From a checkpoint of a small mixture-of-experts model trained on Wikipedia.
Size: 9 layers, width 320, vocabulary 25656, 60.4M parameters.
Experts: 24 experts in each of 7 layers, 128 SwiGLU neurons an expert, 4 picks a token.
Training: a variant of SOAP for the experts, 346M tokens, 5940 steps.
Below are experts of layer 6 (counted from 0) of a mixture-of-experts language model. Rows are named router (the router's row for the expert), gate (a neuron's input weights, with its number), up (a neuron's input weights, with its number) and show model dimensions 120-159. Each number is 200 + 20 x the weight over its row's rms, rounded and kept within 0 to 999.
Before each expert's rows: "comes after" lists some tokens at least twice as common just before its tokens as in all text; "mostly gets" lists some tokens that are sent to it at least half of the time. This comes from a sample of Wikipedia text that the model never trained on. Tokens count by the router's weight.

# expert 17
comes after: " the", " of", " a", " in", " for", " with"
mostly gets: " the", " his", " a", " its", " their", " this"
router,202,226,170,215,188,189,194,232,186,206,207,192,248,219,240,205,197,229,171,199,195,209,192,227,197,206,190,226,206,214,191,189,212,210,207,146,225,216,177,227
gate0,201,247,194,231,212,202,182,205,193,208,202,190,188,223,179,226,207,172,203,210,226,191,215,203,211,229,211,191,179,211,181,215,201,206,194,213,171,205,213,248
up0,229,208,168,219,186,189,181,198,192,200,207,214,217,188,196,174,188,206,211,194,223,194,220,176,222,235,226,160,182,183,220,211,191,194,218,191,204,226,158,240
gate1,175,189,183,174,209,230,217,183,230,205,185,177,215,192,232,187,198,188,188,174,214,218,204,189,202,175,186,183,173,180,208,207,194,194,181,203,214,235,190,214
up1,250,208,205,220,208,174,187,238,161,170,220,177,156,170,210,217,232,237,186,217,191,206,185,200,197,187,228,188,235,190,182,194,205,193,188,201,167,166,203,196
gate2,166,181,203,205,205,206,191,210,175,174,224,183,229,201,188,236,213,230,210,194,200,218,198,214,183,214,197,216,184,183,220,214,183,184,217,185,200,225,211,210
up2,175,179,203,214,204,229,201,172,205,141,208,227,230,223,213,232,208,207,223,214,210,183,198,201,186,194,181,201,215,211,211,204,220,176,231,220,205,214,214,192
gate3,185,233,211,215,190,211,174,241,176,189,177,201,227,197,222,173,216,213,167,198,185,219,237,227,200,185,176,189,188,217,237,174,211,170,207,203,230,239,197,229
up3,189,230,182,186,217,221,208,186,208,208,214,183,199,197,202,186,168,196,202,219,230,190,212,211,204,188,236,202,220,231,163,228,182,221,191,178,170,186,204,208
gate4,199,215,170,192,189,192,238,221,181,213,214,197,163,243,163,211,208,200,212,198,191,179,203,207,232,236,166,208,231,214,185,178,202,209,179,209,176,197,138,200
up4,188,174,178,189,205,192,246,220,188,180,184,159,223,179,216,196,195,165,202,215,165,216,223,210,193,198,197,179,196,237,192,202,162,185,204,168,233,169,164,202
gate5,199,246,196,203,163,213,180,198,230,192,194,168,195,194,179,188,187,189,198,210,166,201,184,183,188,162,231,198,200,180,140,225,179,201,192,221,221,205,202,218
up5,200,162,211,218,220,181,167,189,193,192,163,219,196,217,208,137,238,213,200,181,215,192,178,204,185,167,195,199,196,195,215,227,201,229,198,193,174,231,179,225
gate6,192,204,232,233,212,214,225,246,158,181,196,170,222,230,204,231,197,210,185,216,159,197,202,203,216,202,186,181,172,187,194,189,195,192,198,175,205,180,182,179
up6,191,219,198,238,202,197,208,206,235,202,190,182,202,189,178,229,199,188,170,240,182,200,194,174,225,202,229,167,227,183,245,195,211,200,199,195,199,191,194,204
gate7,191,244,160,200,205,200,180,196,162,223,206,202,228,195,208,182,210,235,206,192,227,213,188,210,236,202,223,213,155,193,221,193,216,214,194,160,241,202,194,188
up7,186,164,218,183,201,195,247,176,203,192,180,186,204,200,169,232,200,179,203,204,210,224,249,184,186,220,158,210,185,221,218,177,203,198,223,210,186,222,190,213
gate8,203,212,220,197,230,228,213,212,179,198,184,191,226,179,215,176,194,202,222,228,178,203,206,235,200,244,189,216,200,172,209,249,183,187,188,164,196,196,229,198
up8,198,210,223,173,227,193,210,196,196,185,201,237,218,195,148,175,208,208,190,244,182,168,223,202,218,186,182,202,196,218,185,171,193,242,189,187,198,172,216,180
gate9,201,197,172,169,215,194,205,199,156,192,207,198,230,230,228,179,205,177,173,235,216,208,181,203,179,218,220,243,171,248,187,183,232,206,178,222,189,188,238,207
up9,211,201,190,203,224,189,190,222,182,206,216,207,197,212,207,187,237,224,184,183,193,220,192,199,169,208,179,198,187,220,180,167,174,236,175,222,219,166,221,181
gate10,230,220,191,184,184,224,210,200,202,186,204,198,216,190,242,198,217,190,196,193,194,252,189,212,246,218,188,230,197,204,157,191,222,187,219,193,200,180,206,226
up10,204,217,181,219,190,200,202,211,206,187,237,215,223,175,186,196,173,183,231,186,200,220,237,213,203,173,219,155,200,243,243,235,173,188,202,188,216,191,212,209
gate11,214,181,186,191,199,209,187,202,183,210,185,223,214,238,181,253,198,199,198,191,202,251,187,170,195,190,205,209,170,227,165,196,209,189,200,223,224,244,211,223
up11,185,190,192,176,201,188,185,202,201,208,181,218,175,209,202,244,206,207,218,201,200,223,182,199,190,202,220,215,192,226,192,222,216,175,192,219,234,230,201,197
gate12,173,206,229,224,162,177,185,206,199,200,165,168,219,199,182,195,192,186,170,167,216,190,211,184,234,219,183,196,150,195,184,186,190,220,216,211,201,219,183,238
up12,219,234,203,198,165,197,183,210,186,202,202,183,194,237,181,194,206,217,194,214,187,183,184,224,213,196,137,202,184,174,183,193,171,216,173,231,203,228,184,240
gate13,201,202,249,167,205,199,198,259,204,176,188,188,189,238,206,240,207,212,196,204,219,182,180,218,207,197,186,184,175,193,214,209,209,211,163,187,216,189,211,193
up13,198,187,197,231,190,216,176,170,232,225,186,207,207,167,188,172,207,175,212,168,181,201,230,180,186,196,183,211,182,186,217,190,199,189,241,220,184,211,190,186
gate14,200,175,181,162,151,230,191,202,189,212,201,191,210,178,216,236,194,209,225,234,268,240,218,199,215,172,197,196,226,182,179,187,199,213,217,217,176,198,179,182
up14,242,206,191,177,209,149,184,174,175,181,224,178,218,194,171,142,244,194,194,205,209,203,206,216,196,192,204,185,190,225,211,209,191,165,182,210,174,157,208,188
gate15,220,220,179,204,221,187,218,201,198,215,154,181,219,227,202,232,177,219,183,232,186,201,214,237,224,213,192,205,194,265,199,234,245,225,184,204,207,158,193,180
up15,184,180,226,212,242,198,201,184,236,218,237,229,194,195,182,207,192,187,202,202,183,227,219,187,206,205,216,197,218,199,216,202,219,191,179,189,200,215,194,218
gate16,224,192,208,209,213,165,169,220,181,230,187,204,230,221,206,202,181,185,155,238,215,171,214,200,220,227,199,233,182,202,233,201,205,191,203,212,192,180,223,181
up16,220,187,191,196,212,210,182,213,185,206,181,178,190,204,197,199,160,210,188,196,215,222,209,229,205,194,193,235,198,221,206,221,214,189,247,244,199,158,228,196
gate17,220,224,229,196,197,202,165,207,202,215,159,191,221,159,203,209,178,194,207,230,215,212,178,199,202,183,221,217,197,216,219,230,215,205,199,249,210,189,172,179
up17,194,180,205,228,215,239,219,184,213,209,227,201,191,209,164,174,189,193,193,194,228,201,195,194,192,194,197,200,247,187,206,210,201,177,201,211,213,213,201,233
gate18,213,200,183,224,223,181,199,194,213,208,195,231,215,213,192,205,188,224,214,178,197,182,243,196,184,197,178,192,224,224,206,205,214,181,231,199,203,192,191,225
up18,214,174,172,196,196,206,184,219,206,184,180,168,243,188,201,189,173,224,185,222,202,186,207,176,170,222,189,164,174,207,230,182,204,215,193,208,241,217,189,184
gate19,208,206,221,220,166,192,187,165,166,207,169,201,225,182,206,212,196,205,193,204,149,201,182,198,229,201,162,206,172,167,180,223,211,194,170,217,195,222,234,205
up19,197,200,191,213,163,194,178,201,197,207,217,223,202,188,233,193,177,164,230,231,182,183,198,219,233,196,170,245,195,196,170,209,202,194,196,202,191,202,238,196
gate20,217,196,231,168,152,222,203,213,200,196,153,223,176,234,213,187,193,187,216,204,208,198,205,169,207,245,194,197,204,182,189,186,180,174,204,199,229,170,210,179
up20,207,181,202,217,243,200,213,179,221,165,232,185,205,194,162,188,208,204,215,234,200,197,178,203,212,206,199,201,202,221,223,191,197,214,217,172,159,227,205,250
gate21,212,217,208,205,209,230,203,223,212,186,213,189,223,184,173,216,182,171,153,198,188,211,210,215,205,201,203,223,185,196,187,199,173,195,175,223,205,199,183,214
up21,203,209,170,206,193,187,169,212,178,230,168,197,207,198,199,210,213,192,166,227,199,211,190,222,189,218,196,213,206,200,216,203,201,196,214,197,205,176,217,206
gate22,194,192,179,206,180,213,200,200,169,217,236,192,224,226,183,212,171,206,201,229,224,244,187,193,176,193,177,230,188,196,193,194,216,218,194,133,229,197,186,218
up22,185,191,222,245,262,207,184,229,211,195,208,234,225,207,187,208,239,178,195,189,228,184,211,223,229,218,186,177,201,195,215,204,235,210,223,214,183,234,200,164
gate23,158,224,198,221,187,198,169,201,188,208,159,169,187,206,179,196,201,199,207,195,221,211,215,218,230,213,173,228,185,160,210,224,200,209,219,245,212,233,177,244
up23,164,217,226,188,158,196,202,213,199,180,198,209,214,210,203,212,195,195,234,188,200,206,209,206,241,230,184,236,164,194,229,212,213,161,197,238,205,248,191,234
gate24,186,223,177,226,149,190,202,193,181,174,161,222,231,210,215,196,235,222,212,190,224,164,206,215,181,201,220,204,183,141,210,211,186,175,184,188,186,206,231,214
up24,223,180,206,161,220,201,204,202,211,191,209,202,183,210,190,208,183,187,222,224,195,235,170,191,196,180,187,214,203,258,210,198,192,203,201,239,207,179,188,210
gate25,189,188,177,211,184,200,201,201,215,167,160,202,175,229,234,200,195,218,188,172,174,198,174,183,188,211,211,178,233,179,221,160,200,199,207,212,257,226,187,192
up25,198,189,175,174,203,197,197,225,204,166,200,217,192,195,192,214,190,202,191,228,165,217,179,189,260,208,183,204,229,213,192,211,189,160,238,211,195,188,173,193
gate26,251,206,178,178,219,173,199,188,215,210,202,215,226,210,215,195,253,203,216,202,203,230,191,197,178,225,190,153,175,189,205,200,208,213,211,185,153,222,218,230
up26,199,212,213,192,227,158,188,172,199,216,180,233,221,212,172,197,210,193,217,186,206,192,185,220,249,174,219,203,198,152,176,188,214,169,220,230,191,192,195,221
gate27,224,207,187,236,202,211,186,192,203,252,209,187,220,170,225,230,215,207,180,206,197,180,219,212,231,207,257,215,204,178,164,190,188,194,203,204,212,216,234,209
up27,181,169,217,208,257,186,181,217,194,195,183,230,178,199,168,194,204,168,217,208,208,208,199,203,208,211,190,231,192,209,178,194,239,214,215,193,193,176,201,206
gate28,200,198,197,197,188,164,206,236,178,165,201,194,190,218,202,201,211,197,177,209,186,201,202,195,200,214,214,185,191,192,188,222,238,212,188,207,178,204,194,195
up28,211,234,236,168,221,196,207,223,201,179,236,193,195,214,194,193,172,180,210,209,193,180,227,196,202,201,219,224,256,183,166,214,221,211,167,178,189,208,209,198
gate29,219,171,168,228,164,237,180,226,184,211,192,206,217,198,233,235,212,204,146,175,158,177,232,208,232,201,188,228,155,223,196,224,222,194,193,203,202,233,220,222
up29,205,213,234,234,213,234,204,192,201,173,198,200,202,189,203,220,216,178,183,231,240,221,169,198,177,202,208,195,206,193,186,208,196,176,201,211,166,189,209,195
gate30,197,234,226,224,176,163,221,203,160,193,200,185,219,207,220,176,185,218,168,222,224,169,204,180,243,183,203,194,198,180,221,202,162,215,202,164,208,209,185,203
up30,183,176,190,159,194,197,201,194,222,230,213,178,220,176,223,227,177,158,236,160,180,228,202,208,217,166,241,215,210,215,160,189,210,212,204,204,202,176,218,203
gate31,190,169,207,198,199,202,197,179,165,209,185,230,212,203,212,204,196,189,174,188,202,192,192,175,189,216,226,211,197,191,167,177,199,229,200,187,198,225,207,222
up31,197,199,179,246,214,248,218,217,203,193,194,191,166,196,206,211,223,222,201,229,174,184,194,204,172,199,210,195,230,193,225,199,176,200,214,213,202,185,218,171
gate32,209,224,232,188,195,227,225,199,191,183,207,242,211,210,192,214,186,203,188,208,218,183,221,234,193,238,220,186,235,208,185,213,191,171,212,187,224,160,244,210
up32,192,205,153,185,163,186,180,191,184,192,218,198,233,188,187,181,203,208,215,201,207,191,206,215,201,189,219,198,221,194,184,182,199,203,197,198,176,152,204,164
gate33,197,230,194,231,216,191,198,192,209,185,210,189,205,228,205,220,224,196,214,202,229,228,201,194,208,183,179,205,203,171,199,187,199,173,189,221,203,237,164,210
up33,191,180,212,234,177,178,203,161,176,177,194,197,223,253,223,171,182,227,192,143,200,181,165,206,187,248,209,192,193,221,205,189,186,192,189,156,198,181,195,224
gate34,219,211,205,201,203,166,190,219,239,176,175,200,221,209,197,165,215,221,230,200,186,196,177,218,187,169,177,219,192,231,207,200,188,184,216,203,239,191,174,190
up34,215,193,200,218,214,188,208,230,208,171,207,218,238,209,198,195,193,214,206,224,201,193,189,209,220,195,189,195,204,194,209,171,197,199,196,204,224,185,209,197
gate35,199,210,168,175,202,199,211,187,217,155,206,192,198,204,188,178,156,223,202,198,214,215,227,199,214,205,170,239,201,187,197,210,223,224,215,192,174,221,205,198
up35,209,232,199,160,210,214,213,236,217,243,218,201,206,198,209,181,209,211,189,252,203,213,187,199,216,197,220,208,164,206,187,177,198,216,176,194,199,209,184,181
gate36,228,217,199,204,209,172,224,211,210,188,183,203,197,196,203,185,222,211,153,198,202,174,213,185,204,190,221,181,222,215,204,146,235,172,178,176,223,182,237,217
up36,219,195,163,221,209,186,235,210,209,177,200,219,212,170,190,208,189,223,178,191,203,211,203,205,206,215,204,234,187,155,186,168,207,199,206,208,171,222,205,187
gate37,206,200,209,171,188,182,226,213,180,207,210,176,199,160,208,186,187,198,188,229,228,195,216,211,205,180,200,224,195,218,190,132,220,211,164,239,217,213,209,178
up37,204,192,179,189,174,205,200,224,222,230,223,206,210,207,215,190,224,178,201,231,200,190,182,212,238,193,217,218,143,182,173,214,188,191,212,197,187,219,219,191
gate38,193,216,189,215,225,189,186,230,175,207,178,183,208,221,198,227,187,229,190,225,215,187,198,250,228,169,188,201,174,181,177,193,194,212,203,208,225,230,186,236
up38,190,196,213,211,203,227,205,222,196,243,203,210,217,233,178,213,174,241,199,202,220,162,204,229,211,165,214,210,197,214,183,148,240,224,215,182,223,188,214,236